python train.py --n_experts=256 --router_score="softmax" --balance_bias=false --n_kv_head=2 --norm_eps=1e-05 --attn_scale=0.0884 --tie_embeddings=false --weight_decay=0.1 --lr_head=0.00885 --decay_shape="linear"
Below are experts of layer 4 (counted from 0) of a mixture-of-experts language model. Rows are named router (the router's row for the expert), gate (a neuron's input weights, with its number), up (a neuron's input weights, with its number), down (a neuron's output weights, with its number) and show model dimensions 0-255. Each number is 128 + 24 x the weight over its row's rms, rounded and kept within 0 to 255. Numbers have three digits each.
After each expert's rows: a language model's description of what the expert responds to. This comes from a sample of Wikipedia text that the model never trained on.

# expert 18
router:172126126114099162158143150141131122147163106097105142099089147146162125116137132121133119138124147093128092122111169158144088184118105156109143116109104123120165145130120144128152101201106104090094090084120158090138128089155094143161138147130095106152136137147122134140082166103104176087108118152104135102143135140140113110088164140083108127123087174104129136157134098149138160146116140166143183145171100143158170123112126128121120114133124154179146093123115097152129122072116151153165113110135156117096102128129135100126090131151122090111126159132128115092089138138117147111103121134135111126139146120163109109117150134140074171131125159116129064115124116129125135165149131106166136141141124089106163133132105126111149124121125087133123105158106109166094120109124116
gate1:144120131140136176152145108101121116184122102134116132131108127171134110134149154149145095132163126145140119122126167157096124108150127159157110124154100143130171117108111120133131126112117155185149114112148141104117113132142123163114150112144139124126097181162113124115131133092164145070152116156115153145169129138109193091183128131105118173115112146151114129127155135157108111119162142115110140128124126081099100132083149103157149108135123149146154097115176167129106095102111126135154112136118145180120113115122123115163101153162103101127160083162093139169114128102153130160138163073135157150162194066150133150095124092093114144088128114099093144115091130112119113129098139135123138100110126152139154152131111147123122118154104128162135127171109084125123098128120107
up1:153133118135141096128115133138138124145131168095123123097118168185130170110139132145110107096073153110120108126091120147154135113120136097117106102063158150064176121119164106133096081141109111155156143116089106104147143149125102196178109134135169117130138133158086114136147091105160140105123141131122146114156121139130162069130138157131123099130115122119113118124081132125114119105130144142134141129156092121163169137136149129123119123120168126143115083139112075146114134125113089143157170150161153135136087096124099091173112101146140136127162146116137114100124189091135086110130130154153140114135128088155132135136114120104132140135148085130150132154142107127151093097138127089121114109112105121147116137121102127127099141134120136184127123172185072113124119148119146
down1:092173121128152173134130110083091172062152102145118127143105103110100113124097138152103167127118130139106148125125117122144141113176121099151143187143118117143112126141147103087152163110152167118172134175120107141115151138139115086108138140144156166115164068119134144093157100135106096140100139135140095142131144123179117165135163124143161147113150122133138097155107165119163081128100134109157123138116168123095100127142143166122142140128130135101069144106124150100152132128151160104118156126136138111121153133122131137124146118093142133139088132124115128103145113161118179128117100134134111140153064159079157085160114148114129102141142119124118147071165132105157129098120130178073127140132171164121119117138133135134158112113136153123129150108135160089154135143144152
gate2:118125109111113165109117134151132123107121145107143113146091160113123177131122080128079106127201134117146162152148131105130123139113091120185115122146140112114127137134141128097114150118111122131140119124148156156126128113088129115128130134154105132174143109190128157183147121120086144127167085148150141125164134107125149162105132110141139136115127084144187079153171131112147150145131125108127137129101094204092129152174127156107121112121131121188124127156107126120133129096156103134152122106104134152143142128145116150167162166156180102144153134110144112077076125139109157148127120111116123154098102123149115140142105081088125142119118181083120145150149119166113138131112149099114122145130107103138101139100126146095142099164157113124105183143105083134123141107112134
up2:072124133160168123160077115107107107157163098149125150145109115160134128142139125106176119081150173120105163036102149146128129119123120140173174163144136125127165128098123081139152161132147098129135106093113164099128126100140097126161084154159131158127103152156133132129120130114129163132154130146142123143150126126135103140131138129137110159137125141124101157153166153135082152175089116117133148146101166106166134106123118172111121157148158143094090078141090122092128091139148137095137125081113090140139123122152159139112141128181130153118148102145117141146123119110142111100139124167144164078120127154153111107150157110150116105158148150106106166132105095097124097138121083127132141122123136095151100127153105134131158134100142165140094157125126090142143127122125137
down2:143125104095136148129105149117121152159122098108139137152117150125128145081137157107141110146142177137117137161138109157171139117130164150145123115090141139122109133139099131145145157111133158098105136099148137126145104108096147132172118113146154132101151130145123107089137133077105116085112121117118117121128134173133170162106184122107074128129044123100112145117143117113141132103092097091087112113123132071125144064074157131112153138120127089133175165164119122112142135161135156159160157119140150121105147121137136165160110101143132129138154114165103145128128148184116076116093155151155149157147105085105124154135143168165114085132125109130135119156155114137152127119102122143121143121164153081145153144145176129160067130134115152143146139153128120137115140102126133
Description: Final vowel pieces of Portuguese, Spanish, Italian and other foreign names and words, such as Espírit-o, Vittor-io, Sebasti-án, Al-Zubaid-i.

# expert 33
router:146133133095180131086151157121106098110132128157143139148164124156098135133128152143130094093130103129093111144131131101110149170132154144150086162092078154140128114121114141107160150135130132132126133152130121135150109142171192121119136123108116111118124143139146129147111102142095101166118093170103071145096145131128165149135174127112111126105151100112172099108112111106140126184136126109136146136147150088157098113161159117135075110078108138072177158152142127145105120173157136137134112147091102102122189136106159146121145110130134130076168131155167116127090130139114143139112149120161155117121170115133102164136187134124137105124140122095138128150162167132141148141132101120117115094122130148125150141124147139145073156146147149110149161166115133146100150084110143
gate2:107130116162154127125141120114164109125142191144119187157094184102106108124148165121137115104096114122113154151076168171123139123121156096150092101183127127146102116130134131155121123138145135112117145125101124152100124148098138094109127114142113153149131140120115128110136165096112107097161112086110084112127182131138121147118113147144120129117114121110144145101123164098107146092158085122125146141124122148191100147129148115126143147138160177092120164123101129166111154166154129172148134134097127116112122110112069129161131138156167116103168136105132099195111089134085107140136119130144140100140130138167126127137139147112140100111085134147144131105100132177159137126110128111120140134070140131110121092124120165144124151142138136106086097126124122075115171119096085
up2:140124127135157105158108118140152144115161153192182183128140106154119174163147137090130117130113088133137159113121148148169111144112156103135091146166088129111169122136158146123103114097129116115127157134155129145129121144118144120154122119080130113109095145104117130083098138112110131116133098097130114123167141132147137111137147120163113152103115149132144114109094184145158102147123104128094113107098110123160116122177125062128081136084121127129146127129169130121115134148110114127153123098160108130091140080111168120155170114162113098165172145088151143143132099177128098134117132147136151108148087146121099142151128134138104166119097112155135166107116129159119075107126087131183140136085179092153120129092127134109133129110112161103099138123116089124147156114119111
down2:145089074147103095132164124128161114114163101111106114130150104142167098130123125122141129133116141101132134127118094126145130126113147131110093142156115115116168143168158119110148149119144108120132103122123077131119127128114096102106157120190152152152148107127109125108150144130087126141172101130104122095113152141164101132161189154122161166098107123130149161159138176139116126110143120139109086108074077130172113173043150118137137119152094119085133145126153097127159086108168172112106125156102127148089157147132131104137150128140118095151110100135099144140123092151116109150145126140091150159133125090135151072079132114143104121138131089097097127140117094142124173108107129132182142090131123138108140125159133117092139125121145105105163106105151155127136110125121141
gate3:139137151155152107108105159134095096097151125139117118109157108107095141127089084121158090149081110137113170125145191095100122145108168115112085114082145155126096107103107145143125140113100158123102125126102129133139082104192116150133140113181099120131112137129109136143121180076117099151125077141118111157101145160164115107156102134149129090125108169113191119131081107118155116144143142107185163156153127106177130152118130099145082140138111110124110169099148170117120128091072107142122161153131141117131127138157116153131108109166133156115124135128120097142165131116125116148138101114179142120127131133109117130143124121154168122080142136140109121116101144110095122110134136133146159115136098156090139131138141125067079142115109125129147139125149124132171124120121132
up3:130093122128138103142167132150168130071149156153099121130197106154128135164127150132120134152135152162144152145099181168134156133146110077132096132111112155147082154109184114139121086137089131173110118128136093127111098161136092160163117097132090120163126134119112130103170150121082149164172092115143125101137179178121164127156090093150104152155125124126096078139143130115118139118152138118162162099134133112119126148124121124134103140156158138117128148131100105147134149095135069152113148100141132114145154117138133103139159132145099165088118132175118087133103133137147131147121106139119126150121107108118141142139121136172141104179128140174106107130153149121133175126122124179125078158112113141118140145153102099124158081128141154142134130115138132133134153089133139
down3:116142089126093162125121111109088104123128116138115095161167157090128102127143100115145144172157191149154120120107162104129142111121141107146136176094146082132168166134104116123099161156149165146135067110137121120175156115128123120101090117091083161104104158071179147137172113132098115124078088145131093169160112114133158136132098147115129151097117109093102119113131118134136136155080117123160117139132162126145098128121142151151081118111131116139157153116149152156131133142147104147127157149132101135112154147123131120130128152180140140160125118133126122116157108123149142154135143148172141093138100110098139153141134083152117147127116124150123113162113136166098163168127120183117120134100102140121104107094115123099142127155158129181150128170136090109103139145152154
Description: Word-internal syllable pieces, mostly vowel plus doubled consonant, such as ess in Tennessee, om, ill, ass in passenger, ain in Fountain.

# expert 0
router:138133058152098135136153113121178125118132131097168139094124145110098141131105157068166107118120133139111116174105109119105138131132126095129113159099129106118133093156182143134126135100115061153134135130119104134144118072151130143111137113120148167142100123155089105135134114159116135160114139138111100106136121152097100090129144138149109132096130167084153170168121102097123113138128121134118165157068140124132124139126133121129159134172122103159162145127101088170118133182141140130117112118131100159128151122102121086130124128133166144152147105104092105145129144124153139107142131105115111148110166142138120142129135163133070184090149166120123140108103101097095129141119079099157127140131087140110187137090108137114181149071137122125127128144164157127157146126140129
gate2:147102147148150138145112176159171132104175147128123124166112131116122114071083168127139111142135089151133140131183111103068130117107126138116147149099138124160103128122123109119141173142118132121093088138122146146134158113146118138133120061112120133116138160126134099119127142129100113126109151100149091130137131155151141111112161148099132100076097169135145123167128122097137118111121105088180086124073145143144121061107099130158139156134131107133153134156142123135144117120130173138137186118127126135087145156166145106156099077152110130118097127132126085104170136125111156130125118124144132127133131141149136124118134124114101167115183140120094174098130145089142153177133096179117118129123113136153099156123118137135154150107170151099157127145131140104116120192169127
up2:132084127117143137133132124141119175134092144097145139146110131139137158112109132149119109131141092125084091134154082148114139145108167105140142135113131143125109137101156172148146127120113092132106092079154113130152089105111147130128148149078156172126113107111126130177133128117114109150133138134101080132136151123123123083105176162137123150136119120132170154169125120118143158116122165169108135115124137071135116143172145120111127094139140106150104130132132115159114139135121139086118116100112122169104119098146097098173103100155152127117119122153158168134130124137124143137100175118094063097107121106088165151135132102138102150134160124084130101140080111061171114124132126096085147156101143106116102120120137115104069153147089141106118176142141130134116133061127157
down2:133147123128113087141128155075157139132151134119138153120143108106102081142174084111122118141139105083129137165146134131087122110132149187146118149154105137158089110099150167134186170144131128142128139121138155114112148134132116093108122097132127130085121118128137124096127157135150140131111108138173115120133109140138120165146152131094110136121123168101131169143179087105153122160125129108121136115118105118125147114117074138139100105116128154082117156135093143148135149139127076132105113167118162107127149131111130145179131104136153098103155132105108132092112136154140135128105132134159138178186148083176100132142138175170123131134102160140127152106127147141147118123148141085143091086156165152132128149144116078163140192173138171135121079121131131102124133086127102
gate3:141111118157170132120093161087150099130125163176127149114116126173123135133157115144112124159071185148160119136109129075151128115138139202109114171133171136159157125119167106096150125156121128161157147135122122148122133126134100123153141094107121119123110131137079157086112131137121119099153143138144157108119119132100146079146139139145116133128105114140145106091111122167114142095116132158113130130140127095092096100085153145167116154128108115136142172143179115151149170117116114079136162150135134132136152152116074088138163077104139112123129096151119126114171132139127152139141119133170146156170142127177159077153137136121133136138135120107130130111141128092081119135148138154124123113117145103112079107125113102115132115156131177121098142138102182099098102168116148
up3:137111126095116128167116138171134120140120147108160102125116119120126134124129086122079110130121128134125106077130133129107098136147110135172109159132136126094132096130185091133124132119173170171134134146124100112140167149109122142089088118134113118103089117129185118115164102166157146150104183109140099121122167108131125141128135080146153140127120126163157176124122106141119130131105092106123111152155150158143120125170166116126102141171108175149123139125160091165111095128134117125127160153091097095111091146170160119098189128130089104134133137151137136174125118129111112143106129157102150141125174133081135147126083150098090103105074123119139104147146172127154115141106147135123086135160078093159107132119125120126125129127094157142104118133120102170140140115119177
down3:114160148088123144096143090131097134144142127116160121110150081109144127117120128174097143099116128130140145119125130117121109110115169084147106131139173092082149112129152149149133119136138159133147130130130170119119103141095113179102086139109145091127165114119132136126121123132129133147098116089135111121133160054140126107129128101166124119165103165093149124130103121107084152140134126137135123138125085180141160146100134082152144133138117126153115148171148122110099132121103143144113126120147115184125121118113149171169107133161102115144104097157135111103105141151100091177078130155088139153151087116148177157098137182144071138105143110127111105124142089126125139112176115125144148134100137166152105137121136135097071133170127120146116094091150157121142141069126135
Description: Final pieces of common English nouns and adjectives, such as -ge, -ace, -ence, -ity, -ness, in hedgehog, necklace, powerful.

# expert 43
router:145165155155129093122139126083150137129094107105110140088126126176166145146057132112114167156102138127131120168160145154170138166146131144108115118079146117174161143138149126081106116128203115121104159125128118112126111115102128131165105158109154112136185171119146108154095141123167144148117107117128094151119130109109118122126150138064132127128104112128115137097108158128119171093122112109104086129149144108121122127131112126130102148140103103175158166131106150113105167141123151155102126135158132132109165172173124139137120163171137137089142141105139132122111133125128118138125141154085131113134165194127163109125120113115152126113157093122171120171140105098141140143122121145106155139118122070149105132117125111118129101074114130168147159150155137145112095147114093
gate1:132128123099107109151148135114109111116106102149141129114165099121120130110142122151157123111087085140100119154145178184141118115100161161102121139148120106090154124125100178140100133152166115065151112136154110125130101139131158143079073131136160110136139096109128097177128098154123148130127136090128110145115095131141121088127129122115136108139129103110165116122095114112139129086126152104143128151127136129166161111123133108105135125174113132074169157131082103142167138137091114107128166121118108166103140149179122132104112120145151113133110170155135165150146133135139180108139148114126122136163132145129114120116111148142119186121143106128138112149113139127148131147082153122115160106084115128121177175110146062102119096132129173171169140087128174129118130087100096
up1:066129129131146120123134129124129103114126148131093099161126143150125138138143145130132148081130112132144113110124104120116119114151149161086156195147144176109104122122178098168109120139111130145160102094159133165130161126113131112127156151116124127175177100127112126141144160127132115074119127158127121141107131109147093127157115158126138106167144139152115107128161145168132150169106144179104142153121135090153120131175119138105165095120137180130161108121140103134147094110180078122127121166120115111122129128165165163104150105154108120120102097145139184148149128131135110108138106145113167122117117100111129106120175171151154121103133137117121049140101164118109122112097142149121112111144138096116120140105165159097102147157125121145148104141146126147145050174135131
down1:146111140106097149150159119111089099151143121133111153160109113103142090096121135132114102140122084170132133125107092103139134176096120110152106112147082133146123119159097158074131125137152097139119160124161164106126138110089174150131180128147192125123158132105123109140087163133135122091119175121107121141141126129092135100108139099112189108127130116136152085135110169152124176166115179130080102123138102172133119120149112150132129166077133132088089134129125138119157111168107134155121139171144125130128108135129146183121138137109125133152118082135120083151096153093147110130125144121158186148116136135111117133116064160136125111139155141139119117109147089129138096140158122126111138175143112110108180136112123114090161108135120120150148107117134137175144143122134142
gate2:128109144141137092146092153137153125151085178112145130110118162112127087153147105140138092147116121119127170147108105149097158091117182151169126113122150127128137135091110123155122111111158138151111194143105096123095125105135122139080128094111136091141144184106181171135114120146106106139171147116133104166120148158117102140148122104115120128133122153148118112134111155118200127154109112089137133130109127134103142133159098111126126091112123132173134095088115142125125139146126105151115123162105099120107098122141146149170114167127147146101170125128136166139144122148114101097142130093127121115141182132160147159135169108127147139139120110108163119138141149051131147161153129152152113113122144147142155147109091118120114131134133116175094159109156088083184122162114085
up2:135141146152137136122105080105114117129170153139145119144105119082158131148164164115120133177150117119083085125120140115129143138134163112135119088172101117101152111134136130129091119159146091104137184139122128144109158136129136129129127121132112096151120174170159177100132160133118165108122125126113143119135102110097131128141144117094079126129123132134166147111132090114127111120128127124094122175118100104120140124113149078124146095137180124148092180178155109120101109128104147098147119140121104153137150129093145113133106148108142081104172071084123157138115136176136096124113123109105131068114144112125116132123169128099119092101171126076095115087101129163134130132129124090141066153136122151098096124172119136122127146090138107103122115147113101140133155186117151
down2:137117127171118137114157094146117150086131127121128126189115119127165129132140137121158155122148100148087146124100086125139121121125081084121143091145151121108152120141214106096135126152125101127098113108126131138091138165161107135124059145195132143120111131154148128094118160143135111111132121143109096094113097089107104112146164159092122099106117085112140124112106099156173084131116107154105141154148157083150105111089113129150161158107136118169098141101107120157151103122136154163097109105161115092135138181075115118113145131110116083123099107110114121102138123114095105114116154129149126115121131114176117122143111167081122134139090129140128108100132144128159131100114110108110072125136128146135133168179128126117105109145118123139139138105091147123149149099135160
Description: First piece of surnames or first names right after a given name in credit lists, such as Mitch Leigh, Bobby Moffett, Steve, Rob.

# expert 27
router:106091165089139125157122163150117155183102117115128122165133171170115107122147128156113160145142110121117105113145132116153107138101156159120160120160162107125144141140138143126151130121157127161090144167148094104154152103118165136113132139170130095151112115141087121128153136134108125175166085102096153116145169064150159131146123131141079133093109160139101156090148120148091128138148148116146107147132121126097124155089114122116103105112116109098133134122132156135127135105168093125085124160133116104152113110164130128130128099099120106113116126092086119125119155113147103127103123176135185104115136092104152127101127129084125126135158108136084166138131148168146142158130180125099137175149133143125124080116100105146134113122123118137090076121159158073144067130151131
gate0:141110178120113160106149085088115119130164182143109121109119125145167144127130072142100113115146099149130137142146095110159105119153125159102127102132118134126113089096113086151138105152094145105137106102153144145120168112155134107114110118120130154092153100108113132090117145098098121150135088124142137197140116156137133035140140107146119152119123167137157131139088142121116099154168132135152157158115156119129128073136134133145111162164138120122118092094142113132142118155139132133139129117132162127106160144104105085127127145106102106129102180155101168140139092124165106119101157105126142105119118104142122148122119074147153142121139113143190099141156148103094145089118125130167150145118139132110123163140178102177119104155152168139109142109127108165112125147117088
up0:131136164096135122147136129119155125114167150152119137106146102091142080141140143120136151079101127130205134159160112175106157178150125155108112136153110184098130144105154118098125120151134124132166150169161142104128118113138141152110123177134149135118162125102096141135127129132136125134137126086157111049091111121109127087143168120135131113118116121146129132080162117104122148090096142163109123149144137094107085113164119102100112108104103102162125165134150163098122120090170126147135136186116124096135145120097156116170117127110135106156125104105145144116123136131127123119115148121129129139166130122123116164129129087094112146115119128158105164172188083123066145122151119125129134142100148089148172099088137122104112154131118126151157118128126152114166139124139171
down0:115126140128088140130155143119113124150142140150107152162111148132162101121104111114133146139088153089177132073105152147096124145154103165158106137163111112165138114153164117134126138157187120113127143168099124143149126070150129106106079122069122079136083100082125137127149116142101137142140122133195141108160110088118095060132156133119102118072164122157127150127125148135114096104130105138125165114119096134135128065134114134137114139142139120141137152111143105092111143135106143176104134161129088092117123140103134160134124149105143071114112110124134101132198138085123109118137112100143137153074115144177121124147128139119105152144134111133158117154145133100140122136096103132141113137094144130141129117100137168127107112084166125148085146109112097124126132111126119
gate1:122100142173124142095132150127146136131138160104160152153153119145078127137091108104126137073110121122131155094119111135124070139143147109162114157082131079163093148120143111137115177134122108086160145109110131147104141102098135138100105131163113155153142092159117116138121097136122100098122165091152158179126119131096155105109144123139102130115161111137099123140092138130153131088122136117107063130120148099128099125157130160114087137122141128130176146090134138135154064134118127112166150136177135125128122144087143116166120133180148110158073073152141128131116139103119124142093150119136091107139104105170117152105137151125144173139130124109129174149088097113084122072142105122141115161132126125160169126125115151121135139099108090137139107099148110113156115140150122
up1:129120121147183122149128090106091102092133141149130145160089120118057109138143133154172121138122102113136124072135142131179160146126130163173139171110106122159160131166131135130145175185129057120122186124130114163146127105097099113130152105085138156143101134145113145138113186158122097115150171115139126122099116182145106121137096166152115127117124110105095143166125129124124088115131143127124136123149142151101122136103119169106116113155122099135131110108131131125114157141106123105141128131125097133120107111145107114096133098104078156130155113162119117116141132143109114090139127122139135120146100135114074121120119142131136134142114114163133150116132126155111131139090150159149129114066157100169132082085136128104130168123114132114154153126148078131102109050148116
down1:121150152184091198118149112103108111130167149116120109153107139130123111121129155151101144151138105130187139111148104130130146163126132148144126143116115125152174116109137123110099122160098124093144108123124134095155166138182128121115128125132122174136098131127153135156169153120113131130097134164136121112143151097150136144118138139138164114095094117166113128103125118137112109135119036139119134164150120108154099151158137115126105122149155174102103146101142125202122148135121120101126127142152146171153111167135171136146127112088145185131102166132108125093140114120123106121098116155111140155135121143125139118135108147077151095081169135142126167130102187165138105156136134139151154156100149120144153158133138119121121148134118089107125109150141157071146119120193111
Description: Short word-start pieces and number fragments with no shared theme, such as pl in Möbius planes, l in lice, Pol, Germany, Italy, digits in tables.

# expert 14
router:114128162118097103110128133098122089124141138129130157094079173114144098167138133151120124120147175109120102177091075093108138136128146111164138140119104105154120130102120155132154120098105123125155110129146118133158158115094165155159141135126145099117122107125157144110096086124139166114139103145116137095149092141165145136082092162159116130128129097144149131076125123103117148093128118122079078106110148074132157156136130092117168120121115125132118096144146142118136119133149105113114096134151148151131125138134150099116136111124140092045135136114182110093165130096165101136100143123140145111132085141118109130094086150139150154094134123163130106119118106173109124119130171112085154119136097158135146179127099192105140117138137139131160099121152084116141131098112099
gate1:155100109120135122150129180116132147140113135160158114117091098138135093086152125124108105143152107128103133164082105106110118092141133120142123156123072081124116087170115117089133131145121137131153107105113109136095087100148115130145098129137148122149126109133170135165107136174127127099148073163138143127107129170086138093156116133146080140116118145158083136138109081111142106082158118128120138111134107156142166169114133112158087168115123095159134152145109139146090169140134139112134124110144136127091130121127140081131154119132116123141111152117129116062139126093124129131116104128143111106153138127106138122077144129087111174176116127131116104109132102177083066144174124134134098127137155131158122146150143125145123116103142118126098200135120130172161156125155095
up1:111094109121088148122113115162102138130136123163125162097103131148073137124144158140142200129108065111138090126116109139117111141150124118134109125113128186143096108126127126108137146152132150140090140181106101121153112155112099123184116119155166103125142148073103201155119080105104100096103149157172149155125136140143100145191118126102113121141121158100117155134138113114091165134139133150132134120107125138156167120148122084105109101153161131121120113109116098109132134123107165114170101130142067131158088182149164144113120143095090135051130103127112124085116129163139149122119134142147103127109101122129085130121143120114129151145116111097082103117134118135132148142106135141133155103147118128091098143132144153112126097142120134120162103106145121157113120144141148
down1:125173154142146118130130131085149146130141160108147153153137175138134111143092114150111137103168077107089118141142124104118127131136166140132106114093127164146124109128105118137122124106132121185135130126114107144156164134131136093154128155158113119112146116130056104110074099111132117094067112149140134144120104155163139137123125126138126159156115147086152091096133115132131115146133133112133165090105130092135130126183145122079124157057132147105122157090140128105116163141139154087149141106143115146090112138100102150096117132128100138144131122081162107129116131146132140096145111150116105143112150133163134215136162141128167100155152136132127107128129195142134136128135145140130163136131135146081128173168082144133111136148101131101166103161131092103146124108105089
gate2:125152151139123111073146149108118133105093111142130126107095119099135111152124175109111107136120127166109119126156128167107113141111093086103081158123129118117135154115124149106131168134101070172131118162149100139101165153126124094123130141113145125123111149080118089156159110118098146111098159102103137121153109151110104163164130178131145080140128107179145125129153136115120131140119139098119133111128127073108145093112153144134121153144109144077109082135111107107152126157127112138160138152074151149142128136173119127125137167130129100103152127128154145083176138074148124139136105134127118111119122115106121149177107145092178144153140162131151105139135145137104097081102151115143109084112159136118162126096128150165134122157137088186150138171094178154125125099126134
up2:099101091098129140138114132130111100100104151092136171161147165141124139083103154147152142130133146133127180124127111139094132102140147120115137076097093110120141138137136131143115080146130086085139148148112164119131129158112128116135131131104115126104137158124123111119149116113098145159146083144087094151151079117130112141127120117173093146143130155140133123095187130134146089166137111075133168130089146137095133143146139123142164161137152127114157182111140122126129145110109109102102134161107179122123152136124124152131063105145133117109139114130143154126128109095136104163159151112172165147155157135097113128135139123146137116162121113137154118149128080063109132175140118158144136124120217098140132112150145146111106142154164109109129151173151155111152157100169107
down2:123134147115142139150166092138114126101123159129133120149105116173090105155134061177116132125152122150133129153088125137139144169149119137143088108126136106106124156098152157141152126140079119128139092142164087185143082130135100130112153088121130106131091119099145151138111157111159142146178147135145154144139114154150156147125144140091140135138114161127105101157115142127155141158145108119109139099158122115171130082117119133138147160114163170102120153142134175120119143130124128113129148120105134109110132138134157119134114169137135064151129159131088130155133108125093157147119143148167093137178096128118165095129124141114114080148137124101160158087155132102154126146146141093075101109082132136152125162086093141120138149097121133116089116131095108147106056132171111
Description: Short middle pieces like us, as, p inside words after an initial consonant, such as m-us-ical, bon-us, ch-as-ing, Hel-p-mann.

# expert 37
router:127140114121090135131170148105108126132113089178124159123111139113110129158151102086153124153128095143100147144082158109107140140132124131120138139111173120133168070116099132115121104121163086119077137118135158109153139065120146152118147123120082101103173114144096153101128093134100079128146156148125112143110129143124111119158170120116094119096097163144133140123116120114124151119193140164145150121135145127145133100118086125141110097154108147135131154114088119132133156109169134101118097076091124130105121169107147127135166099128122121121107134125110145139080160094082133143096123087121144108150160124149113138111182121114146187140140149114103125133151117150160136138148105169157163135146151101126113135076117138165134129125076086094141138153130090161110134155162123
gate1:141132109087149130110133117139165128103118170097098161101090102134086142114127144131126140172094156141165113158128070117129135165114106107135127146104094128090132131140136116101161136107132140130110110064123117151155128133088108103147140190145131165120115164186116147098109148137104157149116118133083096172107094100145165113161108133116143108116110101104122140128113175117088090107149152122103111110112136116101112134138143138116154136103080100110091145106127107095120170099112118139124084129121160106114159160135182145103142141151163136143115120126097131095114120169118141127121126080136180152136119093110143096107142137138144159114098144110146093177163109140148131136119114155120133120129133140077085136108139144112111108154083134162127098111067147111099123148146119
up1:096145130064147144098081115167162125087159099103174155100129093134112121115136136096120142128108085137178098168150161076111144137147164140114130160157134109158115100070118080101121142146109115166110147126077141119117171120086146137138149134131138100135143100121115115142107137112110154135119115084158159117098140114120165121134126085126133129143112113090148096087140142123176118119113145143129128136150127103148132131141149140162104087103119115065096138105158144165153108151127114107152103091138128141135127146115155117070093136123128079114138126145146118152148162145115131122165107140139118140134144144145085092117126123137131112107178114145120121140102095135119112133148171134123116127151120107117118146122114150097103073142149153056147186119147130109152095130143133
down1:109116114100163152125115168132153104109133118145135099146136121158137043124127112114138126119125085140155129161143123127142114114105109078119120121115136161095076142152170162118136124116101132140119119124123175099111121207161180115148114107085153128132120143143118128093109163164138128120143147130133110137165129140095158132129143118156103125130150100120097127163086129120118142158144134098142046152116111089124105135105117144159135133096166122126133105099101124130122095162156158131127125121096107135117156165121123123135167149130134144086146179063145101098164114137084128112120104118136149147146105153124111135119159131150086114152128142151176128137126145147135180085156136117097155139086153106148147133126093149144134116115087153140167166118132122101160133109091106
gate2:120113138143116094140143141124189140154127092136104095082141100141159146202169131140128131113068066153120140145129108149088159117161116145116121138126122103131127116138126128112155084148120123116160183131171116151111100103126157132121113104116092124110128137094160127109128126121090118157126115119142138110141108110115137100124183108132118144104100132135110146126128135157135143134119148128112155101151124158114124145161106079114113187090122119172116139119149107136162144150174136097155143138128139134149108128124164110112085133121148134087133116164113084157118125113185120121120121104113093110117166165164106140153126177175113145135144095161111135122139088106128119080098128150113101123081153145114096133143141122142098134107095157148141107131130101177156146123154058
up2:146073125141148154115104143072141144168137149141075143117164112125143112116161138124139178098121111114075137081133128108134063148103138163115125128154134146107099088149158157119114109104121148109107151139139139144134136126093149113120127097137116132122127137134176131143126106146134149118128142202124090161109127119171179141144143151094122135140139148111153104144107126135134104182137148127136159097109146145130148183095135111153128110127136138144099119131102147080134089126095130162118108163082164129132180104183129155110132124166099130129146143117142193165103148162180125157105129178139142137146101136101172137140144147123118166151115152132147097165142127114121140116137126135104113136116139131150094149106166097164130133116154097134110145119140122103113142073128106
down2:124125143106123125121157149141137087109143122139137130123114139148154150157113132112113135083142100147160143081089149135156095143111084178136144140103099157136123118059115079159115141122095114142143153177134152179184101130128124132148125124094132130143090109146112135158080146100124106139100140138101143119150119128135118138115149096102112128131108123117131148145178127123116109117151109091138117151136144128139151094143108085150085193101117102106113133138118145101113131173088153167153109081167123095128127113107148133080130108129148089117106137141108131109108097078147147110114132175108086138148138113152107104069138138136123126182166126125130099148151108118102177148125147108153113123110103140136157176092139125072151163134163111102151150111129124108157148114123110
Description: Mid-word syllable pieces, mainly ri, also au, lo, tri, in names and words, such as Vandegrift, Patrizia, Sri Lanka, appropriate.